Below are experts of layer 3 (counted from 0) of a mixture-of-experts language model. Rows are named router (the router's row for the expert), up (a neuron's input weights, with its number), down (a neuron's output weights, with its number) and show model dimensions 0-127. Each number is 128 + 32 x the weight over its row's rms, rounded and kept within 0 to 255.
Before each expert's rows: a language model's description of what the expert responds to; "raises" lists some tokens whose logits its average output raises strongly, later layers aside. This comes from a sample of Wikipedia text that the model never trained on.

# expert 51
What it handles: Place-name a endings. Final -ia, -a, -ana, -ina pieces ending place names and Latin taxa, such as Liberia, Catania, Animalia, Carolina.
raises: " and", ",", "-", "–", "in"
router [100 112 106 150 132 181 113 166 180  86 170 132  96 136 138 148 118 119 212  75  98 102 134  81 173 116  98 166 160 174 127 170  87 115 157 178 152 150 107 144 149 139 134 107 171 130 149 111 185 124 207 103 118  85 107 113 108 153 175 119  94 136  80 142 127 124  51 103  95 109 117 140 154  90 145 145 153 136 153  90 111 159 140 121  85 118 106 178  89 149 137 115 164 108 134 142 140  93 148 190 118 115 129 132 161 154 121 139 170  99  74  95 137 102 109 141 121 167 110 158 128 146 157 162 154 182 112  43]
up1 [148  89 118  97 163 119 182 127 123 153 140 134 123 134 134 100 110 147 140 130 169 153 110 142 116 115 130 126  86 157 150 118 153 172 120 112 116  97 134 126  82  96 115 165 160 225  88 117  36 120 165 123 128  98 124 143 171 114  74 112 165 142 117 157 180 117 143 138 130 159 161 151 138 128 111 150 109 107 166 107 140 111 143 162 137 121  83 111 181 140 169 146 145  93 125 118 123 129 179 128 143 198  78 141  64 138 182 105 138  97 123  68 131 135 117 117 119 136 138 109 146 126  73 108 180  86 182 147]
down1 [ 70 149 129 129 120  92 114  96 158 172 159 134  93 162 115 136 140 127 104 109 109 115 159 139 122  94  89 142 185 125 110 124 117 128 117 140 114  64 107 122 109 151 148 178 153 171 157 111 142 155 133 140 151 150 137 114 134 162 185  65 103 155 138 110 155 121  94 157 128 101  97 145  85 201 133 122 152 122 149  66 184 109 176 136 173 128 163 171 141  74 101 129 149 141 178  96 116  89 167 169 168 145 167 132 162 158 120 190 116 109 132 201 168 158 145  38 158 139  80  98 146 180 136 146  89  98 195  97]
up2 [106 107 110 147 101 154 140  78 145  94 102 129 134 129 154  91 187 112 146 152 146 208  70  87 140 114 103 118 123 134 108 113 106  94 120 117 168 157 158  80  78 173 157 156 146  66 142 105 158  92 174 112  67 128 132 131 128 204  95  81 109 184 156 152 148 117 107  92 182 107 107 117 112 108 164 157  90 108 119 122  77 136  81 118 106 122  99 196 137 186 132  92  77 134 144 117  76 147 102 125 145 164  95 124 185  89 135 109 103 155 187 106 180 103 115 103 157 149 119 137 143 102  91 149 158  80 165 150]
down2 [132 115 110 112 148  93 116 193 123 111 118 181 192 137 165 139 134 148 131 104  85 140 153 122 116 109  72  73  98 147 132 137 127 130 161 129 135 129 109 183  84 101 122  80  34 124 158 159  81 126 119 164 159  98 109 136 155 130 124 103 181  96 123 124 132 151  95  56 109 120 114 139 121  96 139  98 126 145  85 105 153  73 158 162 112 143 191  64 160 110 159 143 122 142 114 109  73 162 133 149 183 157 156 118 172 140 147 201 110 129 126  99  96 115 140  85 156 188 105 167 113  93  90 123 181 115  63 153]
up3 [106  88 159 114 133 127 142 170 110 114 154 124 136 110 118  99 108 175 102 130 144  81 143 130 141  75 156 132 123  92 149 133 108 142 163 126 239 114 111 103 141  89 138 152 104 135 111 149 126 130 153 167 163 136 126 106 118 133 132 116 108 156 190 129 115 137 109 153  93 137 115 122 130 131 119 156 220  73  93  82  71  87 164 154 145 104 187 172 128  88 104 109 165 174 208 154 144  96 117  86 117 113 153 155  75 105 153 203 173 111  94 134 153  96 130  89 171 123 129 141 133  84 157  86 118 131 117 133]
down3 [113 146 137 108 165 160 103 167 112 113 102  59 139 187 145 182 129 165 124 156  96 150 108 140  77 107 117  78 180 189 168 148 152 142 150  90  99  95  90 155 135 152 128 114 120 184 104 143 152 135  90 146  89 224 122 109 166 160 153 161 142 166 112 166 160 143 143  84 135 159 116 142  94  87 141 156 110 137 131 110 124 122  64 117  96 161 138 130 112 146 144  62 110 132  52 136 173  84 154 148 123 129 113 147 131 156 154 159 118 115 126 107 132 176  90 106 152 140 157 114 125  80 110 128 143  78 168  78]
up4 [142  76 122 107 103 136 139 114 162 120 168 147  82 132 126 142  80 142 178 129 101 113 123 159  77 194 156 167 125 144 103 149 119 158  75 187  95 117 120 126 187 121 152 166 142 188  92 123 125 135  86 171  95 134 162 127 158 183 139 136 170 121 139  68 140  77 104 160 187 156 132 151 107 156 120 161 179 135 168 152 132 107  71 107 167 165 159  95 147 126 116  83 120 156  99 111  88 108 118 127  88 118 151 106 146  83  84 166 161  85 141 109 199 134  95  95 186 111 107 210 124 134 125 174 146  81 134 126]
down4 [194 115 128 138 147  91 137 119 140 189 161 132 157  69 159  85 133 158 107 107 106 139 114 121 155 127 100 147 149  87 128 161  87  81 175 161 186 177 118 171 155 122 123 147  77 150 148  95 103 163 142 113  85 134  94 101 157  70  77 151 162 121 115 138 193 123 131 130 112 139 117  89 102 124 100 143  81 111 137 107 137 105 109 131  56  82 103 144 122 140  91 129 131 132 160 165  89 113 183 165 115 141  67 159 147 128 150 118 120 118 135 119 123 193  97 126 131 131 135 177 110 140 140 123  99  93 121 124]
up5 [ 55 148 173 152 157 148 155 117 119 160 128  88 127 119 187 104  47 183 116 130  86 130 188 118 190 151 120 106 130 154 130 152 164 158 134 109 116 113 136 106  96 135 150 132 110 138 113 155 113 109 157 176 145 123  97  94 120  98 112 130 105 197 182 189  74 146 171 117 125 114  83 166  92 183 119 170 157 128 119 105 121 128  77 174 149 130 118 120  76 108 116 138  93 151 122 138 158 127  96 133  88  73 126  96 124 198 171 114 106 168  68 128 163 102  87 120 116  59  86 147 149 158  84  96 188 114 136 112]
down5 [141 130  93 152  57 103 150  96  92 121 124  95 144 112 108 154 171 102 156 182 155 116 143 171 137 163 109  62 117 119 102 172 126 143 175 148 164 150 122 156 101 137 160 205 109 129 175  93 105 191 100 151  96 122 148 146 121 136 157 125 130 134 173  58 103 147 200 110 137 116 153  94 128 106 106 124 164 101 126 139 151 127 126  61 146 144 148 125 152 150 102 142 118 145 116 151 149 151 132  87 102 171 122 134 179 115 120 149 137 132 119  92 143 132 164 143  91 255 148  99 134 174 122 152  82  82 101 145]
up6 [112 175 118 134 118  97 131 138 128 101 178 134 137 122 159 108  96  53 120 171 116  92 147  81 155 110 120 178 160 176 155 145 115 111 163  73 142  89  96 159 130 158 194 174 113 111  98 125 129 136 147 146 198 140 158 121 133 121  96  78  99  78 155 137 147 151 118 176 112 151 107 130 171 104 130 185 147 126 144 124 146 117 171  99 138 155 115 109 113 139 112 203  84  85 163 127 140  61 156 131 126 148 174 143  40 144 124 104 129 124 147 129 135 103 106  98 123 144 106 145 124  79 140 107 107 141 143 139]
down6 [139 110 149 148 129 141 126 179 119 151 105  34 171 194  99  87 104 147 160 133  93 107 130 160  75 120 176 112 123 134  92 121 111  63 116 162 122 126 120 153 164 107 104 119 105 132 100 192  92 125 135 167 164 117 126 138 161 147 180  97  83 136 170 140 173 143  66 166 146 156 143 136 103 162 111 128 119 106  96 147 196 143 175  92  92  98 145 153 109  88 133 118 124 154 103  99 128 147 112 163 120 160 122 146  92 141 166 117  94  74 133 125 142 143 166  93 166  94 152  72 135 144 135 126 191 135 139 102]

# expert 13
What it handles: Capital word-initial letters. Single capital letters, especially S, K and P, split off at the start of a name, acronym or heading word, such as Van S-iclen, K-ZON, P-atreon.
raises: "um", "ly", "ita", "y", "SC", "ent"
router [132 122 133  74 161 100 158 132 159 160 133 126 158 150  89 156 162 109  92 174 110 169 160 130 152 102 145 135 108 130 133 102 132  97 114 154 143  57 155  52 107 137  79  75  84 126 128 137 159  65 113 120 122 130 144 168 138 137 137 103 114 125 134 134 142 140 125 124 170  96 146  98 171  87 120 136 148 185 128 164 107 184 110  95  72 125  95 102 106 139  26 121 118 127  99 130 117 151 150  94 114 132 145  89 210 168 161  97 155  77 114 195 140 128 127 109 184 113  81 137 120 197 159 135 118 167 141 108]
up1 [169 158  87  80 174 195 152  65 109 158 131 143 122 194 107 130 154 159 149 125  54 160  71 164 180 158 155  80 135 122  99 178 145 153 166 168  99 130 112 133  71 169 179 118 128  88 102 139 125 117 147 165 145 169  89 151  96 120 137 119 170 127 127 130  88 137 145 193 166 108  87  95  86 139 108 128 170 138 158 130 105 155 177 109 165 131 118  84 108 109  83  83 132 132 104 127 157 114  93 132 132 145 153  53 124 157 151 163  90 103 117  97  61 145 103 137 148 118 138 145 139 110 153 152  82 124 190 181]
down1 [153 118 147 109 132 178  85 127 144 171 143 131 108 131 109  97  69 141 129 183 122  89 191 151 109 116 110 190 180 126 139 117  84 117 110 100 157 130 161 132 175  78  53 158 154 126 182 185 135 142 143 108 122 124 147 105  85  95 125 113 140 132 114 172  91 139 124 153 114  99  98 162  83 135 130 170 128 125 137  81 189 102  95 168 137 140 134 142 112 156 142 114 118 114 176 177 135  87 126 172 108  98 144 136 122 162  57 158 171 160 139 148  95 160  97 144 128 112 107 111  93 142 110 129 127  79  89  98]
up2 [137 172 162 163 102 235 140 157 141  92  91  84  88 116 139 130 179 163  99 115 152 135 137 128 141 194 106 163 132  85 141 157 134  93 109 178 137 155 148 119 141 161 142 161 117 126 103 113  85  93 118 116 148  71 136  99 122 150 130 127  52 180 123 102 131 136 152 146 139 148 143 124 180 141  69 134 192  65 171 132 138 140  78 131 184 145 122 145 214  65  99 183 145 143 128 169 129  66 169 145 116 161 112 142 154 134 139  42 140 171 153 185 107 164 144 124  72 120 145 116 137 130 180 117 111  60 145 153]
down2 [122  94 127 170 121 106 126 138 108 190 196 132 130 117  96 151 160 114  86 135 143 141 124 122 100  84  62 134 147 157 166 139  99 212 127 132  72  68 134  83 153 129 129 123 149 184  62 136 103 132 149 143 114 156  99 144 158 153  91 142 109 126 123 115 111 132  76  87 104 161  99 141  95 121 132  91 113 160 130 162 125  78 116 113  76 100 147 134  32 147  96  96 128  90 156  72 150 166 190  99 130 123 119 139 100 102 140 127 135  87 122  94 138 169 187 134 177 102  87 154 142 111 154 153 105 177 159  92]
up3 [144 105 114 123 119 133 146 209  78 128 186 104 159 112 116 102 127  37  96 153 135 106 146 178 152  78 131 137  93 114 118  75 128 129 131 139 113 148  93 130 142 156 100 121  60 115 113 178 137 112  93 117 157  86 137 167 152 129  79 133 143 119 141  74 154 126 148 134 185 118 129 123 134  87 130 137 129 159  97 171  65 129 101 125 109 141 137 167 181 173 158  98 100 111  93 107  87  99 185 120 173  89 128 141 146 186 112  81 138 114 161 101 127  68 156 161 168 119 165 105 121 175  81 103 198 115 146 171]
down3 [140  76 154 130 120 121 128 125 110  79 108 154  67 116 137 135 147 190 171  94 157 123 165 115 153 168  77 162  96  88  94 200 167 137 101 171 132 145 172 102 116  95 165 113  81 111 137  98 147 119 155 102 112 216 129 141  78 137 138 142 118 157 106 146 153 130 122 118  83 117 153 177 160 119 141 163 142 135 133 138 134 138 125 161 141 145 161 133 137 116 142  89 114 174 182 175 113 136 160 137 129 176 122 142 126 115 122 116 179 145 134 157 134 157  60 124 166 135  91  78 120 113 100 110 132 156 139  78]
up4 [116 107  87  63 134 151 142 107 106 153 137 169 146 133 128 123 119 133 162 103  52 165 103 126 125 151 182 138 142 170 152 104 187 124 162 135  54 156 133 164 122 116 114 134 118 131 147 177 120 116 141  93 193  84 146 149 149  93 176 171 158 101 103 163 149 124 180 147  75 156 142 120 124  93  77 119 117 123 131 109  74 156 163 106 152 145  85  31 164 130  53 137 198  88  61 128 113 177  83 176 175 144 196 115 105  94 138 184  89 104 138  82  90 146 180 148 153 132 116  93 137 173 130 143 196 114 141  88]
down4 [ 89 139 145 147 100  96 104 110 118 198  90 151 130 134 115 175 163 177 147 126 147  95 192 146 133 143 175 186  60 104  46 107  94 127 122 183 139 100  89 173 145  95 155 155 167 121 146 140 140  52 156 175 151 153 113 141  95 149 142 130 101  74  95 107 122 133 142 123  78 143 111 136 114 104 126 142 188 117 144 134 229 103  92 118 136 117 163 196 111 153 135 126 100 179 172 164 130 117  99 180 101 124  75 167 121 122  44 163  98  93  91 103 146 168 132 148 160 123  99  99  91 132 170 141  92 151 133 140]
up5 [136 112 106 140 118 122  87 126 144 106 162 136 171 146 125  91  72 101 140 141 108 100 126 104 131 142 165 155 126 121 144 171 109 113  78 160  74 175 136 129 117 104 133 194 177 154 141  83 100 142 156  89 144 185 172  98 124 105 171 166 120 162 117  99 109 113  81 119 118 185  71 143 152 143 147 128  45 160 149 115  74 157 182 118 132 103  91 164 156 132 153 103 135 163 136 125  45 163 139 134 106 174 156 119 185 108  82 128  96 124 138  19 138 139 114 109 118  76 154 168 166 194  89 100  78 123 105 133]
down5 [133 100 129 167  82 131 144 116 156 130 137 176  77 191  87  80 144 128 113 208 154 189 117 131 133 115 149 131 118 135 157 107 192 101 137 167 155 102 134 143 119 113 134 139 165 200 110 110 153  51 107 142 168 160 113 135 106 117 111 112  96 128 113 169  54 127 113 100 111 135 114  20  91  85 146 163 114 167 147 152 130 177 114 116  93 128  81 141  86 145  83 147  97  87 227 161 135 139  89  96 139 114 118  50 196  91 135 139 117 148 182 162 106 119  82 153 170 125 138 123  60 106  61 106 170  85 100  99]
up6 [170  80 101  77  87 155  84 166 116 140 167 101 114 135 137 137 126 101 165  52 135  84 120 130 126 127 137  97 122  97 143 132 123 136 130 164 174 154 143 151 162  90 136 152 145 176 141 151 146 114 166 160  88 113 111 146 134 165 139 112 114 131 118  73 136  85 123  93  79 107  83  98 166 160 144  93 119 110 104 134  67 141  54 117 170 112 213 113 122 142 163  56 174 137 153 118 106 143 101 161  93 155 125 140 112 168 100 156 166 133 165 158 103 131 114 125 123 166 147 111  73 125 128 131 108 237 131 118]
down6 [138 156  98 136 152 147 160 164  89 152 161 126 115 119 144 132 120 146 126 200 150 135 121 158 188 129 130 131 143 177 107 147 129  97 104 142 107 138 124 127  65 168 115 163 113 119 140 106  99 173 109 138 110 158 166 193 157 138 107 103 116 158 131 112 187 125 121 124 126 139 193 100 143  85 117 125  76 123 137 127 124 163 199 140 148 190  75 144 138 107 148 168 134 130 136 150 101 108 140 158  67  84 156 163 138 164 164 123 157 124 109 113  50 151 131 103 145 169  94 142 133 157 135 170 130  44 134 162]

# expert 62
What it handles: Capital letters in acronyms. Single capital letters inside acronyms, codes and abbreviations, such as CTDOT, FTD, TNT, PNIF, SRB, often after a bracket or quote.
raises: "/", " /", " (", " |", "PS"
router [105  91 134  90 154 111 138 124 123 182 158  75 149 153  92 160  96 171  88 157 101 153 108 158 130  65 169 128 106 161 137  81  56  99 109 168 162  89  94 135 112 115  94  97  59 127 175 157 144 142 118 172  82 134 148 145 176 157 135 105 151  94 131 155 125 155 109 136 152 109 131 118 175 133 141 116 191 152  68 131 100 133  92 101  86 130 118 100 128  87 100 167  97 143 112  94 104 133 155 125 110 118 119 105 197 137 147 120 168  64  77 135 150 186  97  54 141 115 133 140 153 130 119  98 155 126 155 119]
up1 [122  97 113 147 113  72 143 147 184 136 112 143 101 118 128 143 152 101 110 127 138 130 125 121 148 143  71 135  78 110  91  39  97 207  98 178 102 118 167 168 167 169 195  89 119 104 164  80 178 131 146 160 111 134 155 133 133 158 198 132 175 100  97 161 172 173 165 112 157 198 135 197 111 114  91 114 128 114 142  90 170 159 110 149 103 124 136 137 144 119 108 132 141  85 119 150 131 176 148 103 224 117 153 143  90 109 128 201 124 151 144 146 144 125  46 135 119 111 126 138 153 142 127 151 104 162 160 121]
down1 [ 94 119 188 114 120 172 125 111 121  98 111 154 122 125  46 142 112 178 121 120  89  95 118 147 104 170 199 127  76 135 176 124  97 129  88 134 136 120 106  80 109  62 206 135 151  84 120 107 183 134 142 102  52 199 139  98 159 111 142 126 116 165 117 113  53  89  76 142 217 125 113 136  97 181 124 116 170 124 163  60 122 135 124 135 124 169 190 119  78 134 159  92 127 179 103 108 125 107 142 197 129 187 121 203  94  52 137 131 142  93 133 143 161 103 164  96  92 126 122 112 179  84 147 112 107 145 102 133]
up2 [127 152 103 165 151 118 123 139 189 152 145 137 119 153 143  69 138 102  98 137  94 138 124 111 122  79  82 116  62 100 179  93 190 150 127 167 114  98 231 120 108 194 156 132 141 135  90 152 123 129 139 128  83 162 134 112  80 108 152  90 121  90  73 187 143 121 119 160 167 147 172 122 151  78  89 161 146 114 107 157 126 151 160  95  82  83 139 170 105 137 128 148 149  90 158 104 130 143 111 149 112 164 106 142 146 157  89 108 144 123 139 106 148  78  68 126 117 145 108  78  99 134 115 116 101 105 137 126]
down2 [119 123 152 170 133 139 110 124 137 137 129  49 119 121 120 106  87  95  79 112 195 133 116 182 250 165  99 146 144 153  72 179 114 177  78 106  92 146  83 105 133 112 113 125  71 128 158 114 129 128 170 135 183  74 131  83 120 141 148 217 109 150 195 124  91 106 159  97 155 136 205 179 137 170 138 120  76 190 143 130 128 123  92 153 143 123  84 109 155  85 140 138 123 136 133 150  94 158 121 126 146 169 117 139  43  45 153 137 106 122 155 141  91 137 134 126 114 170 160 163 162 154 131 127  91 100 153 158]
up3 [124 112 111 149  98 180 155 150 170 143 209 115 153 114 124 125 177 197 191 125 124 147 124 165 158 139 181 182  56 154 142 107 157 136 149 124 145 131 106 112 170 193 142 104 154 129 162 133 159 110 152  79 116  90 132 136 129 167 115 131 118 145 149 116 106 136 126 117 117  50 132 151  82 212  94 120  82  90 148 144 105  83 161 172  84 109  91 151 124 137 128 104 110 104 107 121 182 110 100 128 141 128 206 187 119  78  67 142 140  54 113 161  97 155 150 137 116 133 121 140 131 100 108 159 158 124 159 149]
down3 [175 138  90 152 162 102  71 147 148 102 103 106 150 160 108 113 110 136 112 114 186 136 127 151 103 148 154 146 110 183  80 149  91 174 135 142 103 127 170 124 103 172 116 163  95  86 151  80 133 149 113 181  93 101 161 129 134 118 217 103  86 121  98 138  95 114 144 101 131 211 179 124 198  78 173  95 121 206  87 103 140  87 105 103 219 128  99 130 146 120 104 109 154 149 136 164  70 129 118  89 153 149 107  51 105 150 160  77 156 130 138 144 138 164 165 123 156 117 138 128 155 117 154 140  99  86 125 141]
up4 [200 133  82 138 142 117 164 141 119 144 124 133 123  85 147 146 124 117 126 138 121 130 139 134  80 172  61 138  18 186 153 121 143 119 134  83 154 131 137 165 112 110 131 126 120  73 118  92 135 137 106 122 117 120 120 101 151  99 164  85 147 200 141 135 125  87 183 109 117 134 137  83 172  55 126 112 126 100 111 135  77 156  82  78  93 103  87 150 135 152 135 169 128 150 173 136 132 136 102  82 171 102  75 114 158 167  95 164 135 109 120 106  85 102  85 200 217 110 217  98 121  79  93 106  80 158 138 125]
down4 [145 130 157 163 142 115 140  97 135 112 113 154 136  67 171 134 194 137 123 137  38 161 153  97 115 132 106 113 131  85 140 132 149 122 149 208 104 170 111 149 102  97  89 127 161 154 109 151 105 127 148 129 130 178 123 104 150 180 127 137  83 151 127 144 141 103 113 127  73 133 115 135 159 154 114 126 141 210 133  93 138 143 166 148 110 181 173 134 191 111 118  70 132 114 117 140 183 123 146 115 107 191 192 107 120 133 108 110 120 130 197  60 147 125 149  90  86  54 170  81  43  99 177  83 122 154 141  82]
up5 [115  99 136 151 124 116 157 116  68  55 108 183 147 142 134 156 119 117 136 131 128 100 111 111  73 153 116 185 169  38 114  67  89 149 142 121  61  98 159 115  91 144 150 141 186 151 122 123 162 122 145 106 159 175  80 123 117 110  85 146 118 159  92 164 112 158 173 104 165 144 126 124 126 105 112  87 115 111 130 162 160 174  45 170 128 136 159 158  96 108 148 123 126  77  96 141 127 208 145 107 140 183 150 100  97 154 149 172 106  85  77  94 162 123 122 146 120 157 126 114  97  84 135 157  80  58 157  44]
down5 [188 119 140 149 129 132  95 170 143 167 159 177  68 152  43 175 152 114 194 162 127 142 138 160 150 146 132 168  99 111  72 143 151 153 154 133 170 121 128 122 116 144 106 125 137 128 127  55  96 114 103 118  97  89 183 147 116  94 165  91  75 107  63  99  93 163 133  77 118 144 187 143 147 154 126 143 117 112 128 121  96 173 141 138  97 103  93 170 162 128 134 152 141 155 116 162  95 125 175  75 143 110 215 142 129 130 123  80 139 110 106 159 134 117 125 110 134  72 126 111 108 198 167  77 178 119 145  87]
up6 [ 55 193 210 192 185  88 124 107 108 139 116 124 121 107 104 139 189 154 117 137 160 154 131 129  86  42 127 103 193 108 180 186  79 136 152 124  88 145 155 133 129 153 123 153 142 198 122 159 122 166 122 172 105 168  84 109 157 181  63 161 186 123 146 169 106 138  65 128 117 110  88 154 162 105 175 102  71 117 176 164 157  38  92 119  71 119 165 121 127  80 167 138 102  84  98  99 125 168 193 147 172 105 160 172  75 124 137  92 180 143 127  68 157 151 112 137 126 139 132 126 154 206 132 188 119 169 149 146]
down6 [137 114 102 108  60 169  73 102 175 116 186 143 132 169 117 128 201 119 185  97 119 105 155 107 116 127 141 159 136 150 123 126 164 139 139 155  51 183 136 143 231 138  93 116 108 168 139 162 135 169  89 175  90 162 104 129 136 144 122 135  95 126 140 104 165 141  93 150 183  83 103 100 154 138 143 117 117 144  64  48 131 143 170 108 150 160  58 196 102 122 161 156 181 117 105 155 120 127 111  86  67 173 141 122 119 107 117 121 109 103 150 145 163 123  96 130  88 121 101 138 108  67 154  55 148 157 149 117]

# expert 22
What it handles: Line breaks in lists. Line-break characters that end infobox fields, bullet list items and table rows, as in Department: Eure, Genus: Daphnella, or a closing table cell.
raises: "|", "-", "Man", "nomic", "As", "as"
router [149  82 145 108 143 141 127 109 124  81  80 134 117 143  96 144 107 118 112 155 117 130 140 133 157 146 131  95 120 160 215 148 118 172 136 131 122 116 108 139 146 129 174 144 103 142  98 108  95 164 169 139 214 155 128 132 101 172  99 164 116 125  85  82 158 137 149 137 170  97 157 114 106  28 144 149 109 127 153 103 123 138 156 115 128 110 126 145 149 107  63 160 158 150 148 100 156 134  45 126 164 123 184  52 162 109 155  93 137  69 105 158 158  79 153 102 133 112  92 144  95  94 111 150 153 182 114  62]
up1 [150 130 116 106 128 209 155 138 129 149 159  86 135 133 150 188 141 127 123 129 146 139 113 131 124 130 108 163 138  60 162 145 108 126 168 151 186 169 132 101 143 120  85 136 158 190 132 131 110 135  86 129 142 141  39  98 143 143 125 139 131 128 128 117 122 101 114 139 156  89 133 155 173 153 133 146 130 132 123 141 121 131 165 175 107 120 148 200 158 152 137 168 165 116  87  95 137 147 169 185  96 146 155  90 103 117 163 146 159 165 113  60 114  80 119  98  94 156 178 134  98 127 142  81 108 119 189 134]
down1 [136 119 133 127  92 152 132  88 134 126 165  70 135 132  82 149 105 150 131 142 137 120 186 114 117 101 158  78 148 112 124 150 122  86 183 141 111  70 119 123 144 116 111 140 135 140 140 121 113 140 124 124 164 104 107  74 171  99  89 123 139 131 132  77 215 122 173  80 109 152 121 159 131 119  95 101 140 113 180 120 114 173 137 152 104 119  84  56  36 147 115 123 141  81  61 131 160  92  75 139  94 136 142 164 200  40 148 110 156 178 166 128 105 154 106 132 112 113 100 125 121 177  98 106 177 125  95 165]
up2 [123 179 103 109  93 135 119  94 106  99  85 188 145 157 146 125 106 133 162 112  98 173 129 132  83 126 181 125 103 184 153  98 139 111  69 195 146 152 131 128 156 160 178 117 140 137 137 141 102 111 145 143 161  98 167 144 128  97 158  65  88  82 117 142 162 118  74  95 155  65 108  69 137  71 108 161 117 167 187 112  91 119  99  84  47 132 106 109  76 152 127  38 129  62 143 146 124 165 233  99 126 107 133 126 120 167  52 125 126 153 112 122 130 138 145 141  73  58 182  87 103 127 153 102  89 104 151 118]
down2 [163 132 165 132 106  95 120  74 120 106  80  42 137  78 144  95 156 112 159 155 123  78 125 108 177  41 152 137 145  83 118 103  96 145 137 102 146 187 135 125 103 104 193 130 118  99 134 139 114 120 100 190  79 147 132  92  71  71  86 127 127  94 102  97 163 116 118 132 117 173 133 121  86 127 134 138 122  96  95 100 109 130 100 145  70 154  87 138 180 122 181 108  67 231 126 108 160 104 142  97  74 107  99 119 122 126 168 120 142 139  41 128  64  63  87 158 121 133 129 164  94 108 135 103 157 114 164  92]
up3 [170 166 130  99 107 120 111 140 129 102 110 105 159 148 123  64 130 147  59 108 148 101 135 121 115  70  88 117 114 164 132 150 151 139 181 167 132 170  67  68  77 203 184 166 153 124 143 179 151 113 187 196 183 170 108 124 105 110 148 111 156 126 151 138  86 127 131 121 166 150  96 137 190  63 134 193 131 119 163 183 158 104  90 122 117  68 150  49  80 134 108 114 106 117 148 191 130 101  99  98 181 136 221 109 197 130  90 184  72 110 170 139 121 157  78 133 141  98  71 146 118 149 156 119 141 156 151 148]
down3 [136 151 168 144 124 127 142 153 124 159 160 155 136 138 129 112 169  96  88  98 155  80  89 129 105 165 179 121 107 166 184  78 144 121 124 126 132 162 146 152 128 140 139  70 144 119 172 104 161  97 162 125  62  99 141 113  76 111 182 146 103 123  82 113 111 130 143 129 127  50  97  63 165 177 168 106 131  94 129  62 101 170 129 101 156 188 130 152 122 143  90 152 121 119 136  64  31 108 105 175 110 145  93 171 134 117  66 102 190 136 161 220 111  64 125 126 102 160 162  94  95  96 138 185 110 134 138 110]
up4 [160 130 112 133 163 168 135 108  78 167  99 142  63 149  84 126  97  93 121 125  84 112 107  80 160 104 107  72 133 152 100 128 133 108 100 123  90 119  96  71  91 125 105 124  45 149 160  85 153  91 137 151 160 105 161 187 116 126 137 187 149 110 105 170 117 130 137 114 105 157 139 125 111 115 127 136 120  96  95 115 183 117 150 168 135  97 158  72 161 178  82  88  98 125 153 147  99 151 164  92  98 106  82 165 102 151  84 122 150  91 159 178 114 165  79 128 149 152 162 124  82 141 133 118 138 117 199 121]
down4 [ 59 157  99 109  97 125 104 135 131 106 140 213 139 110 109  62 155  92 103 131 110 151 125  47 164 156 169 160  92 113  86 182 142  70 108 148 133  88 135  74 177 130 137 140 128 152 115 137 100 122 106 186 110 188 142  95 113 142 118  85 142  85 120  61 126 136 172 116 151 139 142 109 114 115 144 121  67 164 177 153 111 111 154 130 106 150 101 144  94 161  37 166 204 191 130 121 122 166 118 151 151 174 186  94 111 100 125 156  83  87 150 109 118 118 134  85 141 157 190 158 100 103 127 139 115 139 196  90]
up5 [187 156 134 164 126 139 192  89  93 159 158 146 160 146 185 107 103 133 143 107 166 133 105 148  93 118 134 185 123 146 127  96 179 137  94 108 113  81 178 118 114 137 185 126 104  85 138 131 179 168 114 134 155 114 141 129 118 122 133  91 116 111 162 114 179 114 156 167 145 112 161 156  89  90 189 133 139 134 100 116 102 158 155  87 142 138  93  87 110 155 166 159 152  28 190 157 189 150 151 113 154  71 101  86  91 203 130  60 190 118 135  60 159 132 144 139  86 103  82 140 138 116 152 124  68 147 149 129]
down5 [140 141 108 118  71 159 109 148 115 146 101 180 124 133 168 210 154 149 168 149 125 111 189 162 123 122 153 128  85 114 104 150 158 118 129 110 150  93 163 127 131 167  98 150 160 109 133 106  87 118  69 106 157 159 134 144 113 126 144 116  88  97 112 112 158 126  70 136 130 180 134 113 106 103 170 155  61 130 158 102 141 148 117 101 112  97  77 140 160 113 105 175 108 170 151 155 182 230 111 147 116 173 186 159 117 134  77 177  99  91 135 144  63  88 116 129 108 152  99 171  86 124 129 145 117 145 125 133]
up6 [ 92 103 144 103 187  80 105 147 111  87 125 154 160 157 124 140 109 135 148 188 122 148 164 162 128 153 106 113 104 132 105 152 108 153 162 144 148 133  99 160 194  99 141 171 162 115 144 160  94  80 134 109 126 115 127 120 123 151 170 146 113 134 177 154 110 132 156 143 104 199 109 114 160 118 126 142  74  87  69 119 100 128  91 121  95  93 112 140 200 137 148  85 124 107 140 141  94 135 159 145 157 122 170 151  72 142 152 131  72  49  94 152 126 118 100 148 151 110  89 179  50 153 123 121 154 149 121  94]
down6 [142  97 124 146 114 149 178 105  63 138 122 120 102  85 103 107 156 130  83 122 131 100 159 125 136 145 154 121 162  99 147 103 156 115 117 162 132 130 143 134  89 142 105 122  96  92 120 132 140 175 175 124  83 144 201 158 105 207 125 148 113 136 177 127 121  83 161 101  71 102 170 150 120 107 166  88 147  68 155 155 126 105 147 152 149 150 115 141 111  69 126 106 128 169 187 153 160 145 183 134  90 126 126 182 154 183 161 119 146 162 102  70 184 126  83 168 138 129 162 140 132 116 185 153 150  93 151 137]